config.yaml
n_layer: 11
moe_layers: [1, 2, 3, 4, 5, 6, 7, 8, 9, 10]
routed_scale: 1.15
lr_router: 0.000569
steps: 15147
dataset: "wikipedia_en"
Below are experts of layer 5 (counted from 0) of a mixture-of-experts language model. Rows are named router (the router's row for the expert), gate (a neuron's input weights, with its number), up (a neuron's input weights, with its number) and show model dimensions 384-447. Each number is 128 + 32 x the weight over its row's rms, rounded and kept within 0 to 255. Numbers have three digits each.
Before each expert's rows: a language model's description of what the expert responds to. This comes from a sample of Wikipedia text that the model never trained on.

# expert 11
What it handles: Slavic and Turkic word pieces. Inner consonant pieces of Russian, Turkish, Baltic and Central Asian names, such as Kachar-ava, Türk-oğlu, Li-ep-āja, plus Russian, Soviet, kov.
router:137160125148128126098166150137118131089172156169103168162165173187131194149118131126109102141107124141174148135124071143089130151147145045145127136107082102108098029125074110168088220098153072
gate0:157109137127077148049069164135074096114093127155164137086124105121155118145111092149124102147121086140107136163121130092104117125141147174125170104178114101124094137062144228076126144128080120
up0:147101177173127127125126175095155140154134089159130157127123157118214171156122165151154114179102111152115114133129090166159185087098160131114128105143130123122155135081154067155113122110078174
gate1:157158151075143185146154179162122112139172083134103131071116111205161145149188087073094108135112158113137110074156104180142120136156162107141107099121099176215139118168104133135146101128165156
up1:115116130136132099221136132123080097135071132165090180146119069214073161151097176150154154202113104161094140152114125156095144074131120148190098125094122116093145128132066141131146065088122084
gate2:195098120123090165071115136085053152184125101115107128165141116087131164093133133079074120152137121114157089100108086129090149085186166136124120158081115132114095122092143147114146151130093137
up2:149077112183192160125154127115135113103161086119142142095133172170105075155096136125141130083129105161164108130130120187125187115140146076136147130121106073100020126164119131063107087162142207
gate3:109145120095128123158126180094122125075136061134119097129134132103114122122154179102171153155154081146150116130140122123102132129128166164018146137116101094118155099135146081128136147103120072
up3:110180127176144149173176110180063138107139110125132096152173159088164093144159064136085138157090131132084136144149150083118145107104100135081077120138140182130167133169181175122087161110147102
gate4:073141136096130102124083151130140120178174141107118113145127126164185114096108127070124107125171159137135125143121153093117145131092201126124075136171136170129147141073108107110101117117165185
up4:131087148119097086164136102188134185126123184126164088192145154111098119076147132138156144179120150140177095148107136144130122089186084104104105128132159073081134152132096183142146180084153196
gate5:152136115086123160125135132137087158081234167121111145102165167120132136096148148106150163151084143091102144117131139095052120095173140113121169134110080166211125116170161111150083096095132145
up5:157082180211099136159135141042090124209164157108161184100111179179144140118123130079110187127096117114078134130121156207094114144148122156188082114150106129076129135102129134170154165148174180
gate6:160175156164102153151162159131191173115156114092173125137132174068164121120132209105156110139087134117125207132108160155147153199138148167107151148146155089132156149193181192132190136087078082
up6:148110115187122092180115137062147129050121151112129084093103193153125093136169149122087141119132098129137120158135140105146114171105174076131167073133185096088147171085131125103137077079153079
gate7:136098169162103156135124104144166156160127109099142096108068089138164088164139070147134169125092094139097136136216073123113128123199155115087072107118130125168165107127131092142109118166083182
up7:117106153080121155142147181114123143112192202182116057125151117124102149142163093160149113171088092095109223153147052131146128147108104145141155164138087139145149075130099088128091074127147133
gate8:101159106114154108123124088151081138088157102115093147122139110149191119122109061079140141129123118119179126094215106123108139096089154071087091168145086140152138143119102130160158151126167110
up8:104123146114121146105193123167127185149123128143186122136109045107172196117142176133137156183113170106116170152144103142151127160186127162138111104121171060152134146138137129141149104148090147
gate9:098131148138171155144111156135127111106130132117079153093162147116095095179069105083142101038079201119203110100098061166128139142061115130071113123104171103084135093159083161221089133106152126
up9:145146078085126088164103094095144108108120032160057130150142091112173116110150094122132066069126111159097112171086127178151143079175166098146088093088097169208142122085134085117111170105089115
gate10:132117150138078124064160163151191145117115174223155113124172154118124134179122113123171072120147168135088179126146117199160120096120075180177150135120103159148081105109079135168114207079095090
up10:096162125155135105117158149144158111102135125137145153166146158156091142143155130086121076146058185106112098178119175114141115133125166093106099167132144150134116196153101150160131147118141113
gate11:168108101120122150093141165125175067136097191129142153102120137156147160123123126106150159118127131121140096118118171139087127110119119066093156151112125160110106169092107120138176192092060092
up11:140129121166099146220145131188136091141137140109145087151148076177098096086124109099112129097090076128158155109082142034161139113140167057142156130133127124090130090153168123162119159136130096
gate12:119168105174178123135100125091177105131136151137132119111069128204084156139146099149172066173136094176123186139080105119073164095122111088142160141147098115121075084082132139128100072128101088
up12:084196127126143118185149155113137141153097088133161134199167147153132107118105140115134094111099113098116139076086132108135109166113112159144127130140135178096125136104168139154094114143141142
gate13:134134070145153114036101109192135167149152178170152095064173145134160151163147105151149192098125141143153094173130128102079107068106148188088151093162126152133162140147118099139088153096189135
up13:111109117099098145166068156131111109150144149119161106103117191055129123170178080102118140074127119130064175112155154148213115133100131087183176143104137168169135158165137079134145132126153194
gate14:124101179165189127138091095119094106123173172137138165133159101132131185149081125115169155155132172139053100181138025117133109108083175135106144138104156118154097127126126120132162121147070133
up14:149152069065129138118173157141162178162142114106169086091126153112137136074178124120082078118150134107093096112134140157107095118146148148170118139155133142159121176075155074134086072145126146
gate15:132160131148171160124099152087170168109134166149093146143119179135087190107124128086104146108090074191162125138140126178136143166122157075130104150105111119068155065119156081124135139137171091
up15:143161138116137097167112085079189154177096103119121177103106146174082090183142141087146117078097066141118091115097102114098129068132146159137151179136142085162133103138177101077147101143121158
gate16:133121082175115107105098147083096101112179115145107140149160147127144181087105160121114144098121132154189049138177098048181129127069132129144109152140140118184116095172146161142068127134158134
up16:110139136147118193203165098105117098129175129091154083133011122090092121154084143124128125140109173139183156085143110120126104098057122089106135105106147121084167119123095168167183160152156140
gate17:098164062101109136127112114123093154090169160117123133093123122190176109133106147120110124134164138109031124101057126055090131049123135163158146182096140127113175144119059098123092106140080164
up17:139193145129131080130069124147104140163150147122108090180124033160138112097143158154142136143172205143138118120125069121137110138159124113080130152157141140105051142163096151134139175180068159
gate18:131138074026146156097142133093119132084130138140097105185104110112114088132179172148123153070059138148114158072135121131177073132132139123113158191094121143145158124097105067098094198134113148
up18:085157161108130142088112151140096152120136091077123144192122156084176092133134124130139080113135099127157130135095119098156157111128085131076119133131080132147119158152157112085100132115149117
gate19:077162108127119109101128150113168072106167117164130144116138128177092092123187121126086137144116116051134193110094079114075106121134132117181148114175093120135140140096127085156118119127157101
up19:081133080154168097083110108086074167122094187104138120144133091094131127150120099120129100126165134123084114169144153126111137145092049174101163144112149165056125073126074092104157068134119129
gate20:117134080157099108123114116156144111094172120098140203139071163112099106109130167128124116138100159093121152134100114148109110126114183126140110130124139148115100124103167123105147102143119082
up20:178144136127153153096099192160116154143101073089161161062120173161102163091138138056070131133128130093149167081119168109146155125157119098132158169139107166155124140163102125151117137113156094
gate21:111150059167204157129159148173187143164172151121113140152192187121129191133086145162147155132143093139111116179090181105041148173125147151153147149144170105081147122102131149179144101113145097
up21:122125125123112081119093113134138120170158148192109167090147132151176095103139152079083117146118103114139184103147152116156109148151093095147123082097134178115185093173074087145123145096102109
gate22:115146160106122134119186126116130064075127134103099207063173159160129208127135163193166086149113103086101104158153112145173142163146136128131109168086087108090069154114108096077106136186161083
up22:128194099064141066121143082125124066123152119166134098095109089121093107131124119180132137164200128086040125122126099103088115148137115113104152083139157133163159121099194144092094149188104180
gate23:124099158054131107135091183137103107057152128089132109137089182215112152077132179133125153110121160149151136125120087118171099095137110099079159091095116097090137129133114168184116151128124094
up23:138103130108121209169162105104126126131117138196088132126093076183151160142136106170175113112144137157138111075096176142123143153127133108130133115079070112158183175066157116139107173168156071
gate24:124134166133123113115154194129174146126135108116114135097112137165080138121102092103191109141066095148197135167116185171156111146162177123103107099215130127150078122098094208125091126093134139
up24:136123116083124117170188173134112098106140174150120064131158161179125081163152085169152077133143119162221134194101139125137133143156154069133160109157142193108124126122133073123090146129184089
gate25:082081166170108145142137112150128146118126143076171141151141095088144124091086088119187158123085068101132160142110158155120152116153143163117185103172151154061121145095106142102149071135105134
up25:131061138152155215120166189138035170161170157100136091170113153166154150123161074104111126142135128180160155153160118122131182122109117129126057079152124161130161088135159124141122132118122073
gate26:094116119087143134173098101111092111141169217108173080112162118105136149114158059112108083076149071134181168103137174106126138092141099124155172153134064163144098059132083163090122128135132143
up26:193145110143168139101104080106113142117079107140171119095153093125121100148138094125142084151147111147140090137076149154131144118165106187144191126080138130151058129118113108179135125128102207
gate27:151118087121132087105104179141121116071158138150107094144124091155146141105056112111146127137121107105102118131170117086132113156155171123145148210099147149104095046164120106143135172143100097
up27:157066151144134178137131148111181172153123112106134077148139084066061131165084178136185149093099120148120125157164094182137118121115127110068091140145085091120164144142139077144175173154104177
gate28:154169085156147109071146115150133156067170139160136191145117092150119088107081174112099108162118102133138116119154118101121136172151101142132110100197094103059119098144120093099160110092166152
up28:103161171157138081123121136114146139098135133139137158158138112174106143128126098154139114167152134129198102144140110099132132097063082098118185143091125076108114112142128105150080152149094160
gate29:101091125110176180092100158131167124144130178134133148096111167139134184179125067194121137139132131135117152193109081139131136174103101134138128122142156143115101076093118139142061129154179114
up29:125175088229123141152133114107160126184190158130100088142126132137161124101137156178170152090099108133099127176153015101124130125096135145147120130169106195122149122168168119141145046155081137
gate30:110112105122208136132118105090168163186089117106133135095144079123108143132146159105135158177086119104077174120104112199117086161139106123160086067107136110143183134115124043163168134092133205
up30:149059118088109141156100121174226197112133113127091124125130123108169074107101174046137112079088092116118141142127108153161127153131152129070127126102115100115111073176106113183149104105129130
gate31:122121063068132163151142154091066116104111153120136091148137143149141166074090124108168123144156127167106172088137098128140147117058145103073147148116123146193118112108127127127061145118148159
up31:084089155143154096183146181132087099136174078078114111150094148089118133077151163128113092107081190093149120141114107121129082170150153141155094106110126117073168098176162152135123170130154119
gate32:108090092139163128149123166210115147097131097114100135062102140110160100120141157119134115094135153153145176161135141126087139190171139167100131166182106143128136162170130058183104135094162107
up32:095093095107062124079075172124170189094141130168093127096118081093102128165087128122142128116077103133172186184130114135127127135154127159177109098115110153122174049152126089114151126123091065
gate33:119184157107196127143152106161137180162163110147130099150175156098149119166135173123088138096139166164107121108125093176067174149135206126110117082152127104106104120165149115118084112117114091
up33:154117142147126182099144182076133132181200156157127090131137133124123088166147122114121117132116117133129148096140081091147129161157171079144076168113115158137101087136175122122133102153094130
gate34:131144167098159151129111156084134107167194110090189095119119142136172137122118136073100153153180118199116117130161120191120131124167097111123109063104210166174149125190099080137147112146150164
up34:095127138170094149101125147120099098140089039084101148125120109126132079104102143131171149074112179159113150111068099130156123220048133122164162157147203116151128157109115185142136075091152111
gate35:129151071095064144122137137086151117123139110194152054166117081155120170079158119128153113148159134074116135133148158095178129154129086149129172160136163153127087089144139091170091115170070124
up35:143138081105144093123097056160123124155144130143155122150055023147157099137151154131122125163152122110120117090126167136118119114113112067085135082105148049112166153135137155144149110157130094
gate36:125081145115127109116136118100165130162138180117102097117192147144120153152060143113142120154173097068143066140112102124116179134095157087116132186128122093159093121100117090116151231114161127
up36:072180128116082156125153079160156084104132114163089189071177015221105082174120101146116115187135133108104108103153063110113144103123110133155129154154091199125104107108159152116096082177079191
gate37:107169176124123109128110086099124163144134169125153119095169137109162126160089101121138119094133146163186118133195121116217152087134134107196184159159094112175106166142087123114179120032160175
up37:121131109154140163193134126101151104150155160137146127136124142133156137188180081083103113132142095135119122106104136088107125176135154112167092106188110135158078096181122081159138141130118083
gate38:102129144119132167089177141107126095164069149157124142183135146128095136136139134167108025159090080155154145147087111137087129213108118125114100162168139125085149127110087062135077171103164140
up38:106135162176151095092151093077115120137139119150108130169144098135103068142090164148129079118157184141107093101144120124096157143187168107112100151137129111123158124101129100141155063154146073
gate39:123125136180149041190074123161158086147140119164180135092173143118121168113114072119181150151169095105159168104096133195122128118109106124111136148076104139135119138128074114107054115123113158
up39:093147106191141123109142060095126094136163119101113163127184098157102140136080162104103088056127159126111079134156131145141126151150086137111086145020154156146107097199098170163157161110152100
gate40:147111096102106079096136165170102131151194141181162133152109121151109131128103182127176110141118132142145179099132154074124151076123107206116149101120107105154141047148133134145151069085121123
up40:152171142138141134115145156099145161179095162060117129143131222119095156173158069159149070098146169198132110129166187159157093164068143097162130117171088081115134140155164156122139172129151130
gate41:109098162082138177106057158105177115138136165121129157072100145046178152084165135153133128108080117094142088161148145150116144106101150142140195163117136098089112113142131155117100161112134146
up41:156088092143092178078092148099084175081094150184110152141107106156143110104109092142137068150149153131080146116149099116122140102097099160080104102088193173118134179075140116146138069146134134
gate42:141124145136108129155190046111173183155088145140108134182112141185145193186143086166116121143140204133161104132122106126089135106077127077166102128092161123110053082129099162116108145135139111
up42:141114166083068125138141057098136127138093103185073083174115123140121121117150089142113135143127118173118097144199097150065124093145050116135084194159134187092066104157088132122076143135108108
gate43:114065146104135114137184173146062108120126137167059196083132115177184147180139124139184132146114138130170165154093103163143167094154123160163139117158121101071072102159116111139137125160141139
up43:152143103124123084122137119129142147140140109100150051137142096156170142107109092122103172156144180094138166119115092127164171090176098123146119079132145172160138135176108118174105139134183117
gate44:185109091134096107109135127125168190129167144145088138135115118153121197097121136164124174094164134127124134122133137104170102157115119143175164124147134203140085177098133160235131087104125063
up44:131112105145150131135165084167151126148152065155149138209099085045110098046116144125145122141073094040153200106090067101080098099135087108079088069110096158130091101140118130116127148153102142
gate45:092120133108033115092180111138112116121163132106140154157095120123173152081108098154085102098141132097115136083147090113120096133150152109149158182105165126144145155171139102134160153190134148
up45:111092103083154103105092116148155134186142080116123116115104205106143151086161124147064110154084237066204120123108137198159113182166085102086110180140141122121153151139111135137077160098166142
gate46:144113118107181163123136157146133145161104176152136151121125109129083176124144153112108090115085158117156126153119126138096083104125163113181101121127152128158113164064144100127090141180131152
up46:132115065123079129130123151161138088192178139162191148106130096190144106107108115108099100119179153137119094159112072144123086172141139129164170090172176124114140114143142096174191122123099173
gate47:143175074121177140169164093132130091122140155178088113162129088124092164090181064154115106155126134140102107157134136109152142151196107165176124073109081106144101114145178121110104183154089093
up47:115135124145095125106144136117080099132115141108090135142153160150110149198138109151123098145160071159085123150084132082123079091135116144158141126148123134140125134088131139150108110098106160
gate48:117177176153171127107143091128104158173105147150172139143101134194101139135102162154121092177121086129109085062092096186066106156136121106135089114159105071103111107120152169130073124127098109
up48:120141150121080161144120148096086154082124103188173137144155160131161096110122144102094077032050144142123150146163134128168148069125162149159160134110140102190156107166173084128178106133114104
gate49:154159120199111159089138156082142135107099113110108067171145148106107196088089119097143124148114125108154152084110137120147129164130101140094115088200149172091149073155088154159126123065126071
up49:118096113114113148145158173090134124116107119123136156124148100121110150156194140098144156122163139085162139079113086121123137167131176135090145153120169132129093143190122141084169105179083144
gate50:147114094130078133111147139160159127104099143111147138101084200117144115149153057135118127120160092140166130105109169108105095110116103159154127087151132164117136063139137148146138139123134099
up50:085177151204103116091174094076109080104141115144128112164116166146077068160117109199143061140147115107182136115146186105096152202150168072138123025071139097111133074119171104142162153133132079
gate51:124141130108099094106164087191133117079103149155101086159124152163128144140097118187123107151133143080166157141208120161068096139147109162169104078139158158168101171148145095159155146164080133
up51:104115141082169114111116163090099163164139107139076105112070052124199155100105153120126129119138127093056073146184167104094146152174142067175156102118160108166142172145132102108120117068166125
gate52:096060115105169124155094117086066078092085173141183140142171110151137136101122149130150118057102170130087115169147046131093139131077104115086172165082123129095091102136057141129109131129111085
up52:103056177104081114118174105108106122110154162183140164119187123115133130148136133081146120128114121093141133141115099179121113152124141145163117239098148114160094166141115123102066145123114114
gate53:162094101150120133182106138068131111130206118199080202167133147176115129128170121149154079130142146099135153100089101135100144152148130070105135173107105119171108096118128139093072157159136148
up53:133131147103100154097154092181066105114145188159130127175122126079152101136097120107068146162130131140139119100064135113160158111076145138123122086100085118107138158116152109130114091151069084
gate54:165145177196163114079140148169157084087127116109117163118142119128143189132044103109113134087103097109136114140118077139111174069136112102120142141114117154146110103104085188059072088088162152
up54:124171149140163115080156141178160132152078134114178118179132171133101124170151094157093202126166075126164129169114136157094118126134121102192163103115170136124071098110141149079142098135130059
gate55:130166077091136096090107155124095149090122126149121104086128162175200149121156144101129081157166122159111127131109108150096117122120097046113188105075158101057105126111089115121103106121117087
up55:116071095136121151067083103151103158174159156075167154078109117150050134219093122103170126140116183150099162114166099157131113105071080089074154164196109152168109193125120162155112188121144181
gate56:061091164108169105147115118131123093147163162106088209141100164128150131146105159169111116092068122131141085148178055093151164124119158099132132176103116123111151075070183131128158200144140170
up56:102136105142097091159144185192093159040144168145118083098121142164145098148190116145124086125129135069099113132157119153098145157175139186132178096138150157099188171080108114081141108102158076
gate57:124132182113111147131156121130159156148078152164145061178102115114099112119142061157116121154090073043119195116112116105134109127113162093120083176120081191115149075188156130119109123160150138
up57:147109196030125104122125130101139181115144179157099117139110100166131091118156115146069112108116177144096126089093111112134104124140149127196139123120139148147084131092137095089150109123073128
gate58:126129105068097077108129092107105122090132130175130135132145100114131159074133160121168115125086129100145098118149128103102148139094147122106107149153143160097082159154150082091129142114087147
up58:073149151130116097173109092147160135117168108159127166125172096097198149120054114136113181127091166062093193109153099113166123149128071166118090137113148123144161223123135138153100101146085121
gate59:114149108083093165114098132175121090143166064129082090204079146143057142125153150140167133087152145126145167114119149175157120117113108084152138113073083130116150093136182155120131140189070098
up59:146116092143177144153114065109114086182066140157160119121118139119156162160141172141182104088165132131117163098103103096125126150171164080109140136113158146157132125092113108140113106139159120
gate60:055113159124144125188112096138159158139028160168126154129136115085095168121084130161123167134122122146149190124160141138159110165041110091118143132140120102123121146102169134132182164102161131
up60:156135114145145149102126132136136127090117114159097087070191134139171174124142062146109122149118133173102115080159133122115128163146146088180161087101108168049098142149100109152113128093120108
gate61:128187141114206187101078133080101106164166098083161161107076096130121106116176150074128115156168065111106160085172141156104107116164159110094128128104113090086140131164063180063142122132112117
up61:112097072114144129097083144122122173089152097133129073115136115172168092095152096136155155137135162136082129088130109096147148145090170146111097112092164114132182127122146117134146150121147080
gate62:163174065114151179098168055155153127131128103181129111140130116204135116145124176101129151214105160118102132125130057107083164156111105107169102134129109134149172121126122113131101148158124075
up62:194150185130166118165145152085202117135137096144114119094191071164111116205131181085121187143105170126135121159101039151129087120160201090168070122109126130154072130104080073089109167171140158
gate63:169108132172114174181174089156124136103126067176118131071113105081159187156089124176113094126129175164105120118131100115107145094148051129116080149138157110131150117124108085139091121115161048
up63:143145160109209083168105133120180128105148170168105164129124090117153078134101077135069150134189087162164109094103150102167101101135140177125189142118141172143048137161122139050074119133093124
gate64:168169123104099136043164100142140164190142116104120147144163170147152135115134158120077138101087165095148155129162186120164140107128116082148149091122095183183110146129186150148126112142121153
up64:136181078126122206105145175164115115104109210122193152093148144102101142140118175133165077145146132106120154096084128145055133164162170130122171126156123140100148137106155069144149154114104114
gate65:100207149162168109129159158116133088150137131159180083194133094119140109090124125152090149142117171063096148080157199080131127099183159161127169148141122087076131128112114100163092172127131090
up65:159147199180110071144129156140135129093087117083078097135136166118058153076119137074163121154144117097130159117104140146130123113146178093170129154148175132091150144176171082086150089106131119
gate66:059090135146135105132107138148116143084196106118052207102111147171153165147127157121123083083136086142120109144098120110128134180159121141107105158129095115171154063100148106096055123152122064
up66:182104148135140082155111094148151093120140109113071139075110156146155113097171144073100127163152109148108094142079080145098123113138094173107144123124141089153122109120130152166132081135136152
gate67:085080154090126165127149171138128129126168119115126131152135137118056106198097177057162092136089101149099128103115097114163113131128124126117146139129121088154141143151087138187203142105179091
up67:126104132123069132143107099119145188125078133169108074158138114137145165133125144098126105130125149132177126105154176118120083095147142141052173156161234106156080097097102135075102129119134103
gate68:153169108222177124132156119131157112119085126201152152098197161164146156168114105131176105170205158111174125121081153117101186194166080149090135102115142139132115095131119126204097126140095088
up68:111130130173138150174124087237154141116183095088103113122158105179119105123148124147086158104124140167149138137131105097079119092080138073170125137098118140109136177110182078115147107129122142
gate69:133088200082141160203154147129080125087109065226098083102128146156125158089109173160147145101115169145143209172092091144181120146140105070110129087069112125107153097104153122143113140143090105
up69:081081118139081080172137193142144140136175148144106122140112100091067210183116113169173126166092090130198129194126163103098121167130096150112126196150142146136105108139116201077068147092165062
gate70:126186142165101100170155107122202103062109171133119127144145112099141155116093125158123155154157044090210143111166163053169143128130119086099137148154128082162123079209160102095096106123104105
up70:145161137134115148107111107164077111147070132144134132112134136157154084211126114152147122069129080148150113120171105117138112105059069129161171165135111144186112120078122133101144102161198178
gate71:114105222141138158107162150158082121156185123065137104089193137121129106078159147119128155119127118073141154107084090222083109151192109121080103095130114105177174090116090181163121108144142117
up71:135161195110098084161133128123104132119107174164163094127135145108163089184115124065151161159061118142108162127167045102088177114124163100087107160125114188099174145118120140152177106103163103
gate72:116127166146098112145158163110198137098171136135067146166162111107101153136101090132106105087106074115120102090145068119126121113163151091141095116185136142120141136111134065165072071147147095
up72:083057080102139168164117140124131134120109135194104082126100177168078185118149110128208119120126136135120177101116059108095121094062137144166156077159156111139140145158151117166109152146166136
gate73:151105149091093076097115155133133184108141161136156039206095151210152126118194132122134173103120129080148135134093075175123141119149100108097093112128120165140130059087121100136112186135136133
up73:211159071096127123153102123165112157156119121087137085161113112143084171137179125070108086169123169134102110134111111117123134130110198118176112155128151136126138133080096079166151176145019137
gate74:137097051104174137179132103163120123136134123158086173121124124119166214113193146078074088174100136088107150143141132075165141081106075117171099127124114084105135123137127091176129153089119157
up74:110149099084091105198063213158103121098117214168184104096099161172143109082106133161096104127144145123125120135186079157133153091154223182123099086140162147139167131192140121103112128120086107
gate75:130106137157129130158138162194098132058100164187169113157177084146119166124104064129123145075127162132155090147128156088077134136073128103123150104137162134141129151133156147217167181107126106
up75:137094186063086134085113177091183117075129121155140118100143122117144123154140121177105108107194102117112121151158144134111127174143166109102158157129133134132084093157207088075172174121148216
gate76:142065145102072127130145143118109154083120109142133144158124062097096176143200124127185093111086142107172202117113128069156130091120084157168141158131122088128150114070140149110189094104118160
up76:109087137157075102097081061142118127076152082127087176166143151119120151150183143123138163119153139100136119074140172084150121160079046139144090125150140086204154089169160143130167096111109125
gate77:114103146129087100127111100119135164156144141122192124086114096105161095093132164157121171102144141088128188167149131169127141112129117116112171155166195121141094114138089158072101153185146157
up77:175076221076090140130149114149135121128189113186154119145081087157076113095071149155156079135140099063148157075048122080100100108123152145093155129161106159101154101113165153115137102153117102
gate78:107110179127186153114118131095127108139184178153090119152151089110109070155087134116088125146144153136110140125133127139076076114129091118145105108130161049090144181114117138122153147128163098
up78:172132118119086086166150123102145149163111071078117170115159141167110205104119087107211118140151098147124090115104210130139127127165195110108132148177210089127158157128129125108162107149100174
gate79:126202121168182100176134155049095200110152139116104142111213098177126148100066140116140071164171093137162117137107155139167142131160184108114158105124145144143096106151133182125117118105218179
up79:140150098196169093113110120106151108117093107109159176128154106188111115177089080122134109085120128159126093085182148126170142172114187100159150106157150148144087146149162154119107147091166136
gate80:134123177196140077143125161119088072117167100143111082126100190171135138121131101101133173091086127116238097140122169154101134104075120057097162163147107100127096158098109175129177152125123154
up80:117119093105133107139127134193098131103120195150047107138132148159154111113140156171195100108144153098160144133122107203112157155088124105151149101174151091095162078117108117137106106092089103
gate81:114169104136183153121112134212095112131158133168128167174172142181114177116132101129139158145097196100174140154101127163113075075074173110110113167125115123183125125137131077105122164096150132
up81:097184122141140072139094145164177125112134119107125086156150137166168160113089147057184164169155157114136152139131128108120116093154149146113114111164167111170085148157122165145133176127109093
gate82:096127141074117078082145135188204169080133116177114175067085092143154159114129090078119122133104149088195123149179128147137150130025095124129106131138112161136059104142143085135056156108158068
up82:155109143150083154074134105022083183205182147097098156199114068094145168205139103127173124199117058112074065092091131159091158094115112112097149142120143134124132137135091152189142174165149177
gate83:162108112108129102151106160109134127139138153117181100123113077196087140094232093150199061195147091120185149138141083132131110101158182071167112151105112118101128053105139106155103166141207132
up83:092142173141147134152139098140209143146108124156183114217100102039103159094097169149133081073107117088134154114140177109131137144179115136145129201130149097138110132079213112138138149143095169
gate84:131154125134140106165163187114103124152118118100136186088158138155141142162129089133121121123136125089082103093140064147092113152116181106161114127160147137200129165092097123116097129167132180
up84:175130088112164123176124152094145110081125117136118141135129101134051218116117117106144129150081113125120086147144181126208140098121181130086125128167118160149117096144154098148124155134047163
gate85:184151127123044123136086163179126110158178107102135201110090106092129142115127107100120160139090111143117109138082093120134152138217195162135092163132191141087170057158114141129123156144100124
up85:168113118092083173112104108142103114107085076178149101151136096105103102091108098111159143081122095084095099126131177103148134154176118156136164117109161122118123163105124104108152126114149161
gate86:114095150135145148130151150078091096114155159105133114168176115145173200118182143127162151131117160096095139132088115122054105137085105161151114107173140163091156130086085080082015113140183153
up86:166117098086203085074100072097129112171081177118171098134126140109112143154145126159163173149146128115134170121101114180059168120129082123114168134165139191105082197090055099148098127110142175
gate87:148162191158107192223106155132131181107125136098150102123134162113128163136121107135076197061126113152166178109125016149159102141132211089163095183155115148145190111081150137144129173125110098
up87:153202142148173089134089094061177207124185115160111096161124127124143126176121134194102125132128140172162088130151130088165109122075177101142144058098113099200140143153140117103095137136074093
gate88:122083137145145081167114150132152177146178130189107080189150154092123191093106151133072100101132184097134091127102159153131137131194130127149105150113135094134103106170126107118110136126160162
up88:106100154121149066119111127131097185144130055140156149119148177148184142095141086183167092164160135129130102104143138186108096075154109166122134141180131162109111171126102132045097101114095188
gate89:222112081137089100121132162125107044143136094205178112187096131147168091124132169149154132179116091134121158131144030143057167122161118122078124172163107096156155094105132156124102144164154072
up89:088074032180147130149180089124069114078070116089114105128110131136125116148183120173156044093129143180144188142088116137126110143154109149104108149121095106071185145104138152180155147121154158
gate90:095090083126090176064073209116118134082150103097129089139091166147138105065159134113094085184146148089144149160074095188142085106149127119085088213137166130103156138082098110080159095119130120
up90:114084126071121119176125069173139158121156105098205148147107105079171181135110088106152168123159120067152150105175083127105157177107043088105157148071148196122067134120149126123152169177106060
gate91:108195107121142139102142138075076120130113147154124140159166094181105154134128136097139070169071107131136061115137033104145116150119161030097166138072115127095090058149119051161125122117101145
up91:085174118064119166162140171149138144107147109124140212134156106179112124127123127150178116100092179121151152169101088101096122083097140118153108091129142173117117076133194143083099136194110121
gate92:111106120122171114075139166091116140091199156175121174169159103174109195139111164101165151131112150075115173112162155140106113132152098099169161104086138102098074137142099113134122160096123144
up92:175188160158076132129130167157148142092179125153141042110125135165178073142109145121141182104111113117142111168159130134165118122084128126128146158085095148153115155125111082150135121101089094
gate93:123115129138139154114149167145196121106093130158084111126132170143118125090211148149128145164127089078086112104125129117118131131139146112121102067136088129100166127166089122084136125138152093
up93:135140064169076153100147160129133164130146115155138066100106127076185118148185141097132161104137130060161164136111170103148086142137157145097130085140074177115169093180115130155101131118083157
gate94:081082118118080119111098131130158079059143125188121121115147117158111217125119083129080159131129108100090155114227097098124124169149182172103084159130124116178135131148100135209149197153121090
up94:112117072080127170083112103139153174187084110120123121112124095188138138175133140140180142109096173172116103152100122089097150149162114085106146179140123170094086110128111151102160184175107129
gate95:147090158061115115123111130158141132114103149155136125097117149076124145147113109101091166157104181175131184089205104132101126107128147118054090133146154144099086063115141136103143147137116119
up95:127114089167148105147117111080096167095155137103098160084175101133171158100109108089130114108070136114118143166088132174164143153157168142093151115133085125105147107118078143113101138084087074